config.yaml
num_hidden_layers: 14
hidden_size: 160
n_experts: 64
experts_per_token: 6
d_expert: 64
d_shared_expert: 0
hidden_act: "swiglu"
moe_layers: [0, 1, 2, 3, 4, 5, 6, 7, 8, 9, 10, 11, 12, 13]
router_score: "softmax"
normalize_top_k: true
routed_scale: 2.5
balance_loss: 0.000527
balance_bias: true
init_std_router: 0.0164
lr_router: 0.000689
vocab_size: 8192
norm: "rmsnorm"
norm_eps: 1e-05
tie_word_embeddings: false
optimizer: "soap_variant"
learning_rate: 0.00398
beta1: 0.95
beta2: 0.95
max_grad_norm: 1.0
batch_tokens: [65536, 131072, 196608]
max_seq_len: 768
train_tokens: 594400000
max_steps: 4840
dataset: "wikipedia_en"
Below are experts of layer 11 (counted from 0) of a mixture-of-experts language model. Rows are named gate (a neuron's input weights, with its number), up (a neuron's input weights, with its number) and show model dimensions 0-79. Each number is 128 + 32 x the weight over its row's rms, rounded and kept within 0 to 255.
Before each expert's rows: "gets" lists some tokens that make up at least twice as much of what it gets as of all text. This comes from a sample of Wikipedia text that the model never trained on. Tokens count by the router's weight.

# expert 4
gets: "0", "1", "9", "2", "8", "5"
gate1 [109 186 156 124 106 110 119 120 161  85 155 113 176  97  69 139 155  78 180 110 121 135 166 160  84 154 142 151 133  95 100  69 113 111  81 107  86 132  96  81 167 114 148 110  98 137 129 145 140 154 108 135 125 137 116 142 108 158 175 149 122  36 170 109  96  87 188 160 111 192 133 229 121 187 136 145 115 140 184 124]
up1 [141 132 139  97 109  82  95 125 167 128 118 138 121 101 161 180 155 119  43 183 109 121 121 106 126 167  91 105  95  73 157 150 123  90 121 156  48 138 152  44 100 118 137 153 122 133 168 166 141 158  84 121  71  88 106 158 151 126  65 120 128 100 134 115  62 141 123 135 125 163 206 146 193 148 186  71 127 115 144 188]
gate2 [119 136 129  97 128  97  90  87 141 163 115 113 111  98 128 115 178 157  92 135 154 167  89 131 149  72 162 122 198 148 157  89 145  72  99  96 145 141 149  92 138 147 136 102 146 148 146 134 133 111 147 105 182 117 114 120 168 140 119 120 194 135 124  72 143 162 117 183 130 246 121 154 130 130 146 130  99 137 122 158]
up2 [138  86  87 121 155 104  53 110  88 136  86  93 148 104 140 134 100 140  74 149 156 101 125 124 140  60 168 210 129 165 134 149 165 195 135  94 158 150 148 108 142 183  77 123 188 134 115 115 140  58 108 163 130 125 166 150 147  96 194 119 135 122 181 119 158  70 106 105 111 129 134  84 164 108 136 147 152 115 112  61]
gate3 [109 158  89 135  54 116  93  60 168 126  85 126 121 103 153  93  78 117 108 160 134 148 136 166 118 127 140 165 142 153  77  74  88 130 177  90 149 134 111 146 157 137 123 124 154 207 189 139 147 132 140 101 141 217 173 127 147 171 145 142 138 146 148 187 126 164 125 118 178 113 121 126 161 164 139 135 167 157 149 111]
up3 [ 66 117 230  98 136 147 146 172 119  90 178 134 158 103 119 180 139 139 138 134 109  35 140 149 140 169  95 150 143  68 109  97 111  78 132 120 179 152 130 104  88 108 132 124 127  74 169 166  78 127 168 147 141 138 138 164 122 134 190  97 171 117 104  66 172 149 142 116 117 127  82 218 108 119 146 152 100 143 107 136]
gate4 [142 132 106 122  84  94 145  99 157 132 111 126 142 148 106 150 132 232 132 132 107 158 200  60 113 106  97 107 158 169 125 162 169  75  98 106 121 148  46  94 135  96  80 130 186 137 187 163  77 141 152 105 155  64  70 144 122 101 139 176  57 147 154 104 151 100 166 153 106 154 106 160 155 114  97 133 158  80 158 102]
up4 [127 143 143 199 118 158 140  94 124 110 100 139 111 114  90 100 151 107 120 154  58 123 102 104 178 124 133 133 120 131 111 201 180  65 124 121 107 142 128 122 141 148 168 138 180 127  94 129 125 156 133 170 125 147 118 118 150  97 106  59 157 100 114 137 148  97 118 145 211  81 136  70  96 175 121 103 139 129 147 174]

# expert 35
gets: "0", "5", "2", "4", "3", "6"
gate0 [122 100 104 141 227 112 155 118 129 163 157 125 163 166  60 112 104 114 113 132 137 161  96 129  91 172 150 160  90 126 153 122 144 125 122  80 132 102 117 117  83 139 126  63  75 140 147 118 130 120 124 159 131 102 103  96 140 107 131 179  66 162 160 131 102  75 115 117 166  57 141 143 124 177 125 123  86 178 186 113]
up0 [164 133 113 128 128 150 158 145  75 121  96 112  62 162 188  75 118 109 116 160 154 121 177 125 165 182 113  91  85 106 176 128 128 136 131 121 145 154 191 155 140 129  70  59 119 112 185 151 158 167  93 111 178 157 136 136 209 163 134  97 139 128  73 150 155 102  80 156 153 164 146 138 153  90 135 162 162  95 133  77]
gate1 [156  93 125 153 126 162  77 163 125 117 144 146 151 114 136 146 135  83  94 158 154  97 133  49 124 120 136 121  95 115 110  89 109 116 159 117 141  96  99 132 138 167 135 164 151 143 183 144 110 113  35 144 106 135 128 106 136 122 161 165 100 120 136 140  72 140 118 121  94 141  89 145 174  44 112 193  78 156 103 103]
up1 [157 131  93 108 100 104 185 149 128 182 139  96  93 117 123  86 179 116 124 141 128 126 144 134  69 153  96 157  83 104 143 189 136  92  69  86 105 134 143  96 144 119 120 104 132  78 159 184 145 118 177 126 122 136 142 172 122  83  97  98 130  67 125  89 105 108 145 147 150 161 193 154 110 137 190 137 143  66 112 161]
gate2 [ 95  99 151 136 176 164 109 127 153 146 117 129 143 144 102 102 133 127 169 105 105 143  96 141 134 137 173 113 149  74 156 129  94 163 204 141  85 147 125 136 100 154 105 137 115 132 108 109 131 128 160 167 113 165 157 148 182 116  88 117 127 139  87 103  92 109 120 138 108 168  96 162  88 170 102 102 117 150 148 104]
up2 [ 92  58 106 156 122 173 144 154 176 150 130 174 138 128 126 165 108 120 146 146 144 177  78 131  80 152 122 148 163 106 159 155 174 146 115  78 112 130  88  87 114 120  92  86 121 119 140 150 176 128 135 117 138 153  94 166 151 116 172 132 122 135 118 136 162  94 166 106 132  56 113 165  93 164 117 187  71  75 126 107]
gate3 [124 131 112  98 147 166 135 162 122 112 115 102 133 152 130 166 183 132 137 153 104 125 151  66 141 124 122 128  90 121 186  57 131 207 180 108 183 100 169 138  78 167 119 109 103 151  97 120 125 160 100 128 183 131  93 123 108  74 139 150 100 152 130 126 130 116 148  93 168  61 151 135 192 159  77  76 158 132  78 119]
up3 [119 146 135 190 171 128 119 177 128 118 118 145 129  73  96  93  95  64 137  95 122 175 161  95 144 156 169 134 131  63 146  93 123 136 129 106 126 139 162 183 145 151 178 152 173  97 125 178 164 133 123 145 142 107 155  93 149 102 163 151 140  93 116  93 136 131 136 148 167 163 130 121 126  80 147 122  90  89 164 113]

# expert 34
gets: "\n", "-", "|", " |", "==", ":"
gate0 [143 126 157 115 111 172 139 154 137 166  88 131  70 139 143 149 119 131  78 150 101 106  89 130 107 137 108 101 154  79 102 127  81  96  60 101 134  81 143 145 120  90 132 154 137 200 100 194  97  54 118 148 161 135 134 135 153 106  93 150 128 105 160 135 109 131 128 135 147 175 196 148 138 157 120 133  88 131 138 155]
up0 [112 123 113  96  73 121 151 126 106 110 149  97 122 109 170 103 127  95 108 150 151 141 101 125 104 195 132 137 108 122 149  96 137 155  95 155 124 137  77 205 160 149 102 166 215  72 139 114 154 119 102  76 114  82 191 140 171 160  93 107  82  95 143 172 114  85 127 153 110 150 142 166  87 118 160 140 140 123 107 108]
gate1 [133 126  76 121 101 146 158 151  97 144 144 104 114 125  95 126 164 122 160 195 153 139  58 117  77 183 119 100 102 163 108 110 122 117 102 115 135  96 111  92 112 157 176 156  69 112 133 112 115 124 158 157 152 176 147  99 116 204 129 121 102 146 157 103 178 165 131  84 159 145 123 128 133  70 123 142 146 128 164 157]
up1 [126 172 205 143 135 162 107 124 144 133 116 113 125 164 106 115  91 144  60 116  94 103 125 119 105 145  78 158 106  60 141  71 137  42 129 109 144 126 176 101 172 181 176 148  84  94 100 182 111 112 124 139 149 163 145 104 207 185 144 121 131 148 131 139 113 196 142  60 100 167 155 129 138 191  93 107 119  85 126 155]
gate2 [138 137 129  24 135  78  78  80  49 103 103 127 114 151  97 141 132 129  88 114 156 117 131 165 181 122 131 111 160  74 119 140  97  83 188 173 107 168 122  89 157 152 138 120 178 176  99 131  81 120  86 144 178  88 162 165 150 108 104 125 103 167 155 119 170 180 119 111  63 101 149 134  80 145 130 125  99 139 124 126]
up2 [103 129  88 131 153 111  92 120 123 148 118  79 139 100 112 100 117 165 158 114  99 115  85  79 219 142 163  81  99 114 156 113 134 125 191 132 130 105 110  28 214 171 145 150 110 161 116  88 162 157  43 119 111  85 107 185 117 108 196 162 116 125  82  93 181 102 154 114 156 136  94  60 145 105 169 139 113 179 132 111]
gate3 [126 128 131 136  97 147 110 116 107 107 154 103 187 181 148 134 136 112  87 103  84  81 167 102 151 138 168 167 137 102 112  97 131 121 193 196 162  79 154 134 178 205 168 115 157 154  86 169  96 171 154 124 153 113 123 163  71 185  80 132 156 141 152 126 117 126 124 148 128 126 130 138  79 128 134 101 172 128 135 111]
up3 [211 120 128 124  96 100 106 107 129 137  96 135 187 173 103 126 132 171 106 137 125 123  99  85 176 135 146  74 116 205 140  57 122 136 105 150 157 146 139 140 157  98 127 121  86 129 113 131 130 120 133  82 131  88 122  73 153 185 126 100 125 109 116 118  91 154 125 102  70 109 166 108 151 153 106 147 107 156  72 145]

# expert 1
gets: " in", " of", " on", " for", " to", " In"
gate0 [ 82 122 152 135  75 134 109  72 141 120 159  97 138 132 135 124 171  94 144 164 114  93  76 148 101 146 107 155 106 126 118 112 165 157 142 105  94 141 105 157 130 132 156  83 139 147 125  90 159 117 175 174  72 103  48 153 110 128 145  94 159 127 135 150 117 159 123 134 138 147 151 105 164 150  96 116 112  66 116 100]
up0 [100 106 124 168 136 175 166 133 154 159 112 122  76  85 153  78 194 124 155 131 164 122 123 151 137 142 143  81  74 113 174 170 148 144 182  78 192 157 121 147 126  74 122 184 180 171 140 121 107  89  92 122 132  96 167 137 182  71 117 122 143 151 101  93 155 126 118 158 194 177 128 134 138 156 171 168 222  84  95 121]
gate1 [121 190  82 128 152 139 135  85 161 148 152  98 172  64 206 131  68 133 134 122 154 172 162  89 159 110 116 108 111 130  77  85 160 127 142 145 161 136 152 121 224  88 134 120 164 147 106 120 107 154 136  76  96 122 131 166 125 112 161 107 169 163 123 136  79  87 149 172 126 122 145 112 122  89 156 128 152 115 137 145]
up1 [130 129 162 171 147 172 101 169 132 137 176 156 128 187  76  68 170  86 111 141 131 106 131 102  77 206 141 152 119  80 155 153  50 139  94 108 165 174  98 108 114 115 187 107  98 165 128 128 116 157  94 141 148 141  99 161 137 127 160  66 131 138  38 150 125 139 173 156 131 114  72  95  99 177 176 135 179  83 119 105]
gate2 [142 132 145 102 134 124 167 158  97 127 142  90 136 150 114 125 131 130 164 127  88 180 154 142 119 103 102 135 146 122 154 161 144 147 134 162 125 137 184 114 122 142 137  90 143 132  99 146 126 155  80 151 145 145 106 101 110 135 114  54 102 134 145  72 142 102 137 146 175  92 120 121 148 182 103 115 148  55 133 132]
up2 [136 126 132 146  85 145  65 168 109 145 135  85 113 112 113 158 153 110 155  65 140 110 129 133 153 114 141 101 180  83 119 109  84 130 142  87 146 128 150  94 201 172 138 151 146 119 143 168 158 145 124 190 145  96 134 190 178 125 135 164 196 155 134 146 145 155 105 111  78 184 139  74 156  91 113 121 147 103 127  53]
gate3 [ 91 135 168 141 117 136  95 108 131 146 102 146 167 127 132 114  71 123  71  80  83  82 135 124 166 145 153  79 105  91 152 185 172 107  80 154 154 184 113 149 159  51 199 134 120  89  92 116 118 154 121 149 132 152  84 110 168 111 124  96 106  83 156 118 128  90 156 152  73 119  93  97 123 148 143  80 115 133  83 100]
up3 [ 95 138 128 107  90 113  89 101  78 148 189 112 150 112 150 131 114 135  73 195 143 129 100  99 110 189 149 105  89 154 116 183 130  89 212 118 195 175 112  95 111 147  59 148 151  72 111  82 112 116 133  85  84  95 111 106 121 136 112  88 112 116 146 145 112 152  86 153 121 143 120 162 112  68 106 147 160 127 155  93]

# expert 14
gets: " to", " in", " of", " for", " at", " from"
gate0 [125  87 156 110  93 185 112 174 120 110 125 126 114 197 133 137  77 102 170 135 144  83 118 131 172 168 150  92  86 103  93 130 138 109  89  76 138 149 155 141 120 130  97  89 139 170 143 181  93 190 124 108 149 120 203 141 134 173 156 132 140 113  85  92 128 123 172 113 132 179 124 166 139 175 122 132 122 163 111 130]
up0 [181 127  95 119 120 132 120 104 127 173 125  71 150 107 117 144 152 124 156 138 134  94 174 118 186 149  90 120 113 113 168  72  79 156 125 170 118 125 113 208 200 133 102 166 142 150 192 155 143 143 150 171 189 166  87  92 124 150 102  77 118 138 132 168  98 125 167 111 156 131  82  85 156 129  80 120 155 159  44 126]
gate1 [139 130  88 137  96 183 158 164 150 110 134 139 128 118 154 156  96 107 114 151 102  77  74 146 125 148 156 177 146 101  75 173 122 162 115 154 117 159 137 124 156 115 134 142  99 110  59 168  71 154  74  82 136  70  94 120 150 123 208 159  65 152  71 111 121 116 153 124 146 123 101  99  62 143 110  98 180 150  98 144]
up1 [146 153 108 118 102 161 131  61 112 148 156 146 126 125 152 164 108 164 200 100 156 115 119 111 123 121  39 189 159 145 112 168 125  84  94 158 132 116 138 107 117 136 102 111 157 107  79 113 164 110 186 108 139 107 174 117 123 131 133 101 120 103 159 101 191 145 110 127 167  91 133 170 155 124 154 128 114 120 147 130]
gate2 [ 73 103 149 128 115 120 143  80 170  89 136 190 121  54 151 109 156 142 124 135 129  81 136 166 107  95 108 179 166 132 176 158 129 152 130 180 171 100 114 160 129 160 129 128 126 136 168 141 116 168 107 119 123 123 129 170 135 110 180 110 106  77 117 104 111 118 164 131 150 212 165 166 181 155 130 163  66  72  78  74]
up2 [188 141 119 101 117 103 132 126 193  63 154 155 117 127 164 151  95 147 135 181 151  92 149 112 161  57  80 120 122 167 149 185 149 102 149 165 104 135 122 154 164 158 154 137 119 123 160  96 133 191 174 157 141 110 149 195  82  86 109 134 109  73 170 127 102 104 127 103  97 203 117 124 142  86  70  72 125 114 127 162]
gate3 [118 136 150  85 105 158 168 208 172 182 122 112 188  75 134 112 162 134 115 107 121 132 158 139 137 138 127 128 170 102 147  49 114  96 120 119 145 163  72 114 116  59 107 159 150 135 153 131 165 121  85  97 111 134 167 157 122 178 100  91 130 124 122 213 145 164  89 114 164 106 126 147 128 144 135 117 139 135  70 162]
up3 [125 114 160 137 173  96 179 144 138  78 114 171 118 126 195 131 160 120 160 121 166  76 141 118 108 136  71 146  63 112 138  93 106 109 108 156 130 127 120 167 156 125 146 167 163 101  85  98  99  98  84 186 134 137  57 133 173 162 128 110 102 171 122  95 119 111 161 124 128 120 161 123 178  69 189 133 128 107  39 164]

# expert 29
gets: " of", " in", " for", " to", " with", " by"
gate0 [106 180  90 117 115 137  68 103 139 101 120 164  81 117 154 136 121 102 160  96 119 134 157  99 118 128 143  66 144 156 127 136 182 106 171 187 117 128  65 115 156  99 165 120  95 126 155 123  80 132 161  77 115  93 136 148 175 114 144 137 149 150 147  95  94  99  75 117 116 176 131 127 129 140  84 107 131 106 100 114]
up0 [165 101 148  58 132 132 128  88 133 136  81  61 125 101 171 128 101 132  88 165  66 107 188 156 119  95 130 150 120  83 106 122  97 141  91 126  93 142 111 147 102  78  99 190  70 121 176 160 129  98 112  93 102 163 162 101  95 140 160 161 118  73 149 145 149 103  88 138 178 154 160 104 120 162 135 176  86 151 154 172]
gate1 [154 156  96 140 109  56 101 146 136 153 119 110 126  93  98 157 146 103 142 113 136 127  87 126 136 159 176 150 171 143 143 107  97 133 111 141 169 158  59 155 210 144 132 142  64 155 147 132 143  81 144 163 181 114 147 137 130  84  89  48 105  84 157 121 114 148 128 123  80 124  65 165  82 155 120 134 125  93  95 153]
up1 [160  63 167 131 158 100 110 153 116 193 161 125 146 163 119 141 113 132 133 109 191 113 211 182  99 162 146  92  94 150 132 138 127  72 112 121 131 141 111 143 133 159  80 130 154  84 121  88 109 166 168 100 167 150 140  85 126 153 156 153  98 119 110 130 175  79 163 121 131 183 118 174 167 138  99  93 124 106  94 160]
gate2 [173 149 193 113  61 127 135 177 122 127 186 145 128 120 135 117 159 146 120 151 115 146 140 110 144 189 101 136 115 138 145 123 143 108 180 107 131  78 158 133 146 122 122 141 102 202 143  82 138 148 217  99 126 102 104 152 162 100 126 107 147 180 171 128 154 109 173  74  91 102 104 163  72 137  76 145 143 183 156  96]
up2 [126 153 161 117 109 115 120 135 143 157 168  37 173 148 104 150 107 143 127 111 156 147 126 186 139 138 121 141 165 143 100 143 108 119  59 130 108 169 102 140  92 166 158  96 132 156 112 120 169  87 118 184  84 121  70 148  58 140 104 101 156  99 204 159  87 144 102 184 121 108  65 142 141 102 172 139 123 135  98 148]
gate3 [114 192 135  79  86 171 148  93 115 129 115 116 177  96 131 128 128 164 128 165 183 105 202 155 149 125 116 152  22 127 154 142  73 161 105 120 116 145 136 172 152 168 167 156 118 165 156 163  97 104  81 154  85 130 110 125 147 125  74 192 145 108 124 138 186 156  92 135 166  43 130 115 104 154 138 158 141 110 110 174]
up3 [141 126  97  93 107 110 167 132 107 159 141 139 101 130 173 198 145 126 161 116  79 154 103 115 138 113 187 150 154 137 136  75 133 121  96  94 136 147 120 163 151 140  56 124  59  85 105 157 118 161  95 138 109  48 148  95  93 150 156 128 171  93 101  85 126 163  74 148 107 167 153 125 189 125 111 121  90  68  75  83]

# expert 12
gets: " |", "|", "-", ":", ";", ","
gate0 [ 92 109 140  80  76 125 103 148 137 127  81 107 214 110 125 172 162  58 133 149  74 144 107 147 119 149 132 119 106  81 125 135  88 204 114  98 162  39 145 150 133 132 142 128 120 145 162 122  90 106 160 192 149  96 143 125  66  96 124 132  89 118 154 123 106  94 159 178 142 162  95 140  68 122 126 196  95 126 139 106]
up0 [166 139 151 152 141 179 142 140  87 150 133 181 118 150 144 129 114 153 143 102 159 105 143 127 158 124 147 140 110 165  82 145 226  75 129 136 114 142  97  51 125 166 174 159 115 104  38 161 155 140  79 125  81 136 161 177 163 163 136 190 140 140 155 125 130 102 120  77 120 126 127 216 126 112 136  69 110 133 133  86]
gate1 [156 156 120 111 123  78 118 133 129 176 169 119 173 156 123 136 125 100 162 108 183 102 154 162 144 127 155  87 151 102 127  78 159 123 137 102 180 115 128 113 116 119 149 101 183 118 173 155 143 103 158 163 192  91 129 203 154  59 144 159 115 153 153 169  62  89 154 130 162 162 108 125 108 111 218 129 154 207 111 211]
up1 [198  56 108 149  97 116 107 162 117  84 180 182  82 184 124 111 128 142 118 120  93 109  53 123 102 153 109 156 177 129  80 182  77 121 107 119 142 108  87 181 122 140 141 142 156 102  94  90 150 155 108 126 118 176 103 108  64  80 126  99 160 125 147 141 144 124 152  64 163 105 151 108 172  93 158 108 155 134  75 119]
gate2 [149 162 105  95 127 143 115  99 143 139 128 102 123 123 111 104 146  66 104 188 139  60  97 182 133 128 111  93  97  66  76 132 135 127 125 131 127 113 187  87 143 113  42  99 100 150 101 136 155 127 105 156 115 124 135 133 141  75 107 102 179 122 128  90  68 139 115  87  77  89 142 106 176 180 126 130 130 120 158 134]
up2 [104 173 123  66 111 124  67 160 144 145 146  98 117 154 121 108  99 115 124 142 160  79 129 132 137 164 139 100 118 138 196 178 120 160  86 132 110 164  62 123  93 109 108 113 103 136 115  82 127 155 142 110 110 110  66  92 105 127  98  77 191 123 171 101 144 145 101 206 104 145 124 126 121 171 188 145  72 139 126 159]
gate3 [139 139 110 131 141 124 141 161 116 158 166  80 155 184 169 103 128 130 125 152 145 147 126 129 155 148 149 116  88 130 117 109  95  55 219 119 104 185 148 171 136 145 141 112 115 184 175  82 113  99  83 171 161 148 106 194 155 116 195 165 116 138 132 136 129 110 135 121 102 198  96 132 166 102 149  79  56  94 121 107]
up3 [133 132 106 126 155 195 126 108 152  43 131 129 125 173 151 193 123 141 152 125 119 209 116 132 111 157 108 154 116  98  92 183 131 139 139 154 125 177 164 133 130 145 102 204 120 124 118 153 122 133  67 130  96 127 152 153 188 182 101  80  83 143 113 135 164 129 120  96 143 130 146  94 108 134  92 189 141 155 152 141]

# expert 56
gets: "0", "9", "2", "1", "8", "7"
gate1 [ 96 200 130 107  69 132 146  84 129 156 144 149  84 111 101 134 159 115  67 163 119 149 120 108 145  89 145 176  97 119 158 167 156 149 152 139  94 115 112 127 131 165  76 151 114 104  67 104  95 193  87 117 143 120 130 187  71 157 158 142 147 120 182 138  70 138 183 161  75 122 156  92 174 119 144 224 120 109 140 142]
up1 [134 120  98 150 116  90 161 139 148  93 139 111 109  61  98 129 145 151 167 162 121 158 151 183 116  88 150  94 101 170  93 142  92  93  92  89 138 145 113  93 127 168 131 181 150 136 128 149 152  87 175 120 151  78 206 141 120 141 209 112 108  78 127 131 121 165 100 113 101 177 168 121 136 166 117 143 128  99 149 126]
gate2 [104  83  94 145 171 119 153 105 103 109 139 120  88 128 120  84 136 129 111 130 117  67 111 176 133  85 156  96 133 129  97 187 207 217 115 150 110 133 184 118 104  89 113 116  83 147 176  64 126 182 135 119  95 145 150 127 135 152 130 131 152 171 137 110  95 117 120 157 147  42  98 113 134 120 177  48 138 142 147 156]
up2 [ 88 104 149  65  83  98 100 155 133  89  90 145 135 122 117 180 103 189 120 124  97 130 154  91  91 125 151 158 137 130 125 180 132  79 165 118 131 145 184 150 138 139 126  47 148 140 151 146 159  68 113 165 126 112 150  89 186 126 129 103 161 144 164 135 100 167 175 154  94 139 140 131 111 185  75 165  56 153 155 109]
gate3 [152 103  89  73 107 146 130 104 173 160  92 120 156 112 171 174  47 198 131 101 125 145 162 136  83  94 154 129  67 142  75 141 132 116 132 179 113 166 199 141 107 146 112 150 140 114  82  71 148 114 157 170 162 139  88  99 131 113 141 119 135 124  82 105 110  89  89 123 162 133 200 174 162 174 145 116  85  88 144 101]
up3 [116 154 183 136 155  89  79  73  93 135 167 138 169  85 173 158 155 174 136 163 123 174  97 131  90 129 123 146 106 118 162  79 142 138 165 134 194 127 153 132 128 129  78  94 196 146  85 142 144 136 149 162 151  92 163 122 114 144 123  93 162 166  97 161 162 153 157 169 149 139  95 131 120 151 119 113  88 117 141 163]
gate4 [119 127 202  85 153 162 147 110 131 158 134  62 153 139 111  81 163 152 102 122 111 153  61  65 154 162 181 149  65 143 136  71 142 108 139 131 143  62  53 156  90 157 109 127 148 164 125 140 130 118 122 137 108 177 114 123 120 111 123 163  86  65  95  84 133 144 118 144 155 149 125 134 109 139 161 163 193 103 131 176]
up4 [184 102 113 170 154 117 129 115 185 112 165 177 117  86 139 131 145 136 155  98 107  93  94  99 128 121 115 255 122 137  96 122  95 134 149 141 118  72 171 140 107 190 172 123 135 120  72 154 142 131 124 121 118 121 126 140 109 158 127 139 145 176 139 125 181 107 120 151 112  99 106 104 137 152 136 115 171 156 200 135]

# expert 21
gets: ",", " and", " that", " was", " to", " he"
gate0 [139 100 199 130 147  96 164 108 160 147 106 168 134 136 199 151  91  83  87 130  98  48 145 110  92 122 120 128 175 114 136 148 172 105 171 145 158 111  71 104 145  90 106 137  69 129 121 113 169 157 161 118 161 141 127 150  89 124  88 110 115 201 169 113 115 117 163 167 151 106 148 119 146  90 143 163 127  99 125 157]
up0 [189 123  58 146  89 104 127 148 116  92 116 135 124 155  65 143 130 140  94 111 149 192 119 161 140  71 111  88  98 186 130 141 124 159 130 176 137 142 108 182 174 157 118 154 144 156 119  96  75 105 198 155  97 147 150 152 171  83 102 130 182 182 151 114  60 116 120 111 129 133 166 104 137 138 134  42 104 202 173 140]
gate1 [149 151 146 155 105 145 100  47 138 111  94 128 117 157 135 160 145 120 135 133 123  84 171 147 164 151  84 123 114 139 116 134 151  92  87 154 128 105 102 142 140  51 143  76 200 172 103 206 108 153 145 104  90 154 156 151  80  94  78  87 111  51 138 144 138 119  88 105 149 118  82 134 163 180 108 138  97 162 171 160]
up1 [108  71 142 129 147 136 142 222 160  57 150 145 150 141  99 154 155 190 187  75 132 139  44 159  92 134 128 163 105 164 136 169  98 128 145  98 125 175 189  82 176 106  87 180 120 213 109 131 115 149 145 175 128 111  79  64 148 139 174 123 107 116 152  85 144 114  75 119 115  91 166 162 131 147 165 156 103 155  98 113]
gate2 [137  97  98 146 121 120 119 112 105  97 153  71 116 146  74  95  94 138 110 159 157 116 106 142 124 142 147 150 139 154 123 163 133 198 166 168  62  76 134 166  97 115 135 113 182 101 156 173 155 144 140 139 145  86 167  99 133 118  76 169 105 176 141 164  91 176 153 153 150  77 155 143 121 181 222 181 137 139 132  97]
up2 [162 136 140 128  99 128 136 142 150  82 157 137 114 131  32 150 108 175  90 100 161  92 178 114 115 120 163  98 150 122 104  80 192 115  88 167  64 112 108 103 154 140 104 111 175 189  35  81 150 122 162  97  88 109 144 125 183 113  93 132 113 159  73 122 141 138 140 150 153 140 149 115 134 105 190 176 135 110 124 110]
gate3 [122 123 107  76 126 150 157 137 149  91 137 189 138 140 138 104  66 106 139 117 108 131 221 163 118 139 150 133 154 103 133 139 119 122 142 143 101  74 173 105  95  94 138 107 144 142 157 134 103 176  54 101 138 103 123 168  91 119 126 126 114 115 103 128 171 152 124 143 117 145  59  99 190 209 101 129 199 141 155 116]
up3 [ 90 121 143  74 141 187 111  95 110 118 159 145 129 154 188 157  88 103 174 143 165 133 185 163 137 171 152 149 119 132 105 105  97  79 140 101 127 137 147 119 135 129 160 166 138 168 163 166  74  97  72 137 148 115 123 166  74  76 153 119 161 171 114 110 101 121 106 159 119  82  77  98 117 179 164 135 197 158 158  67]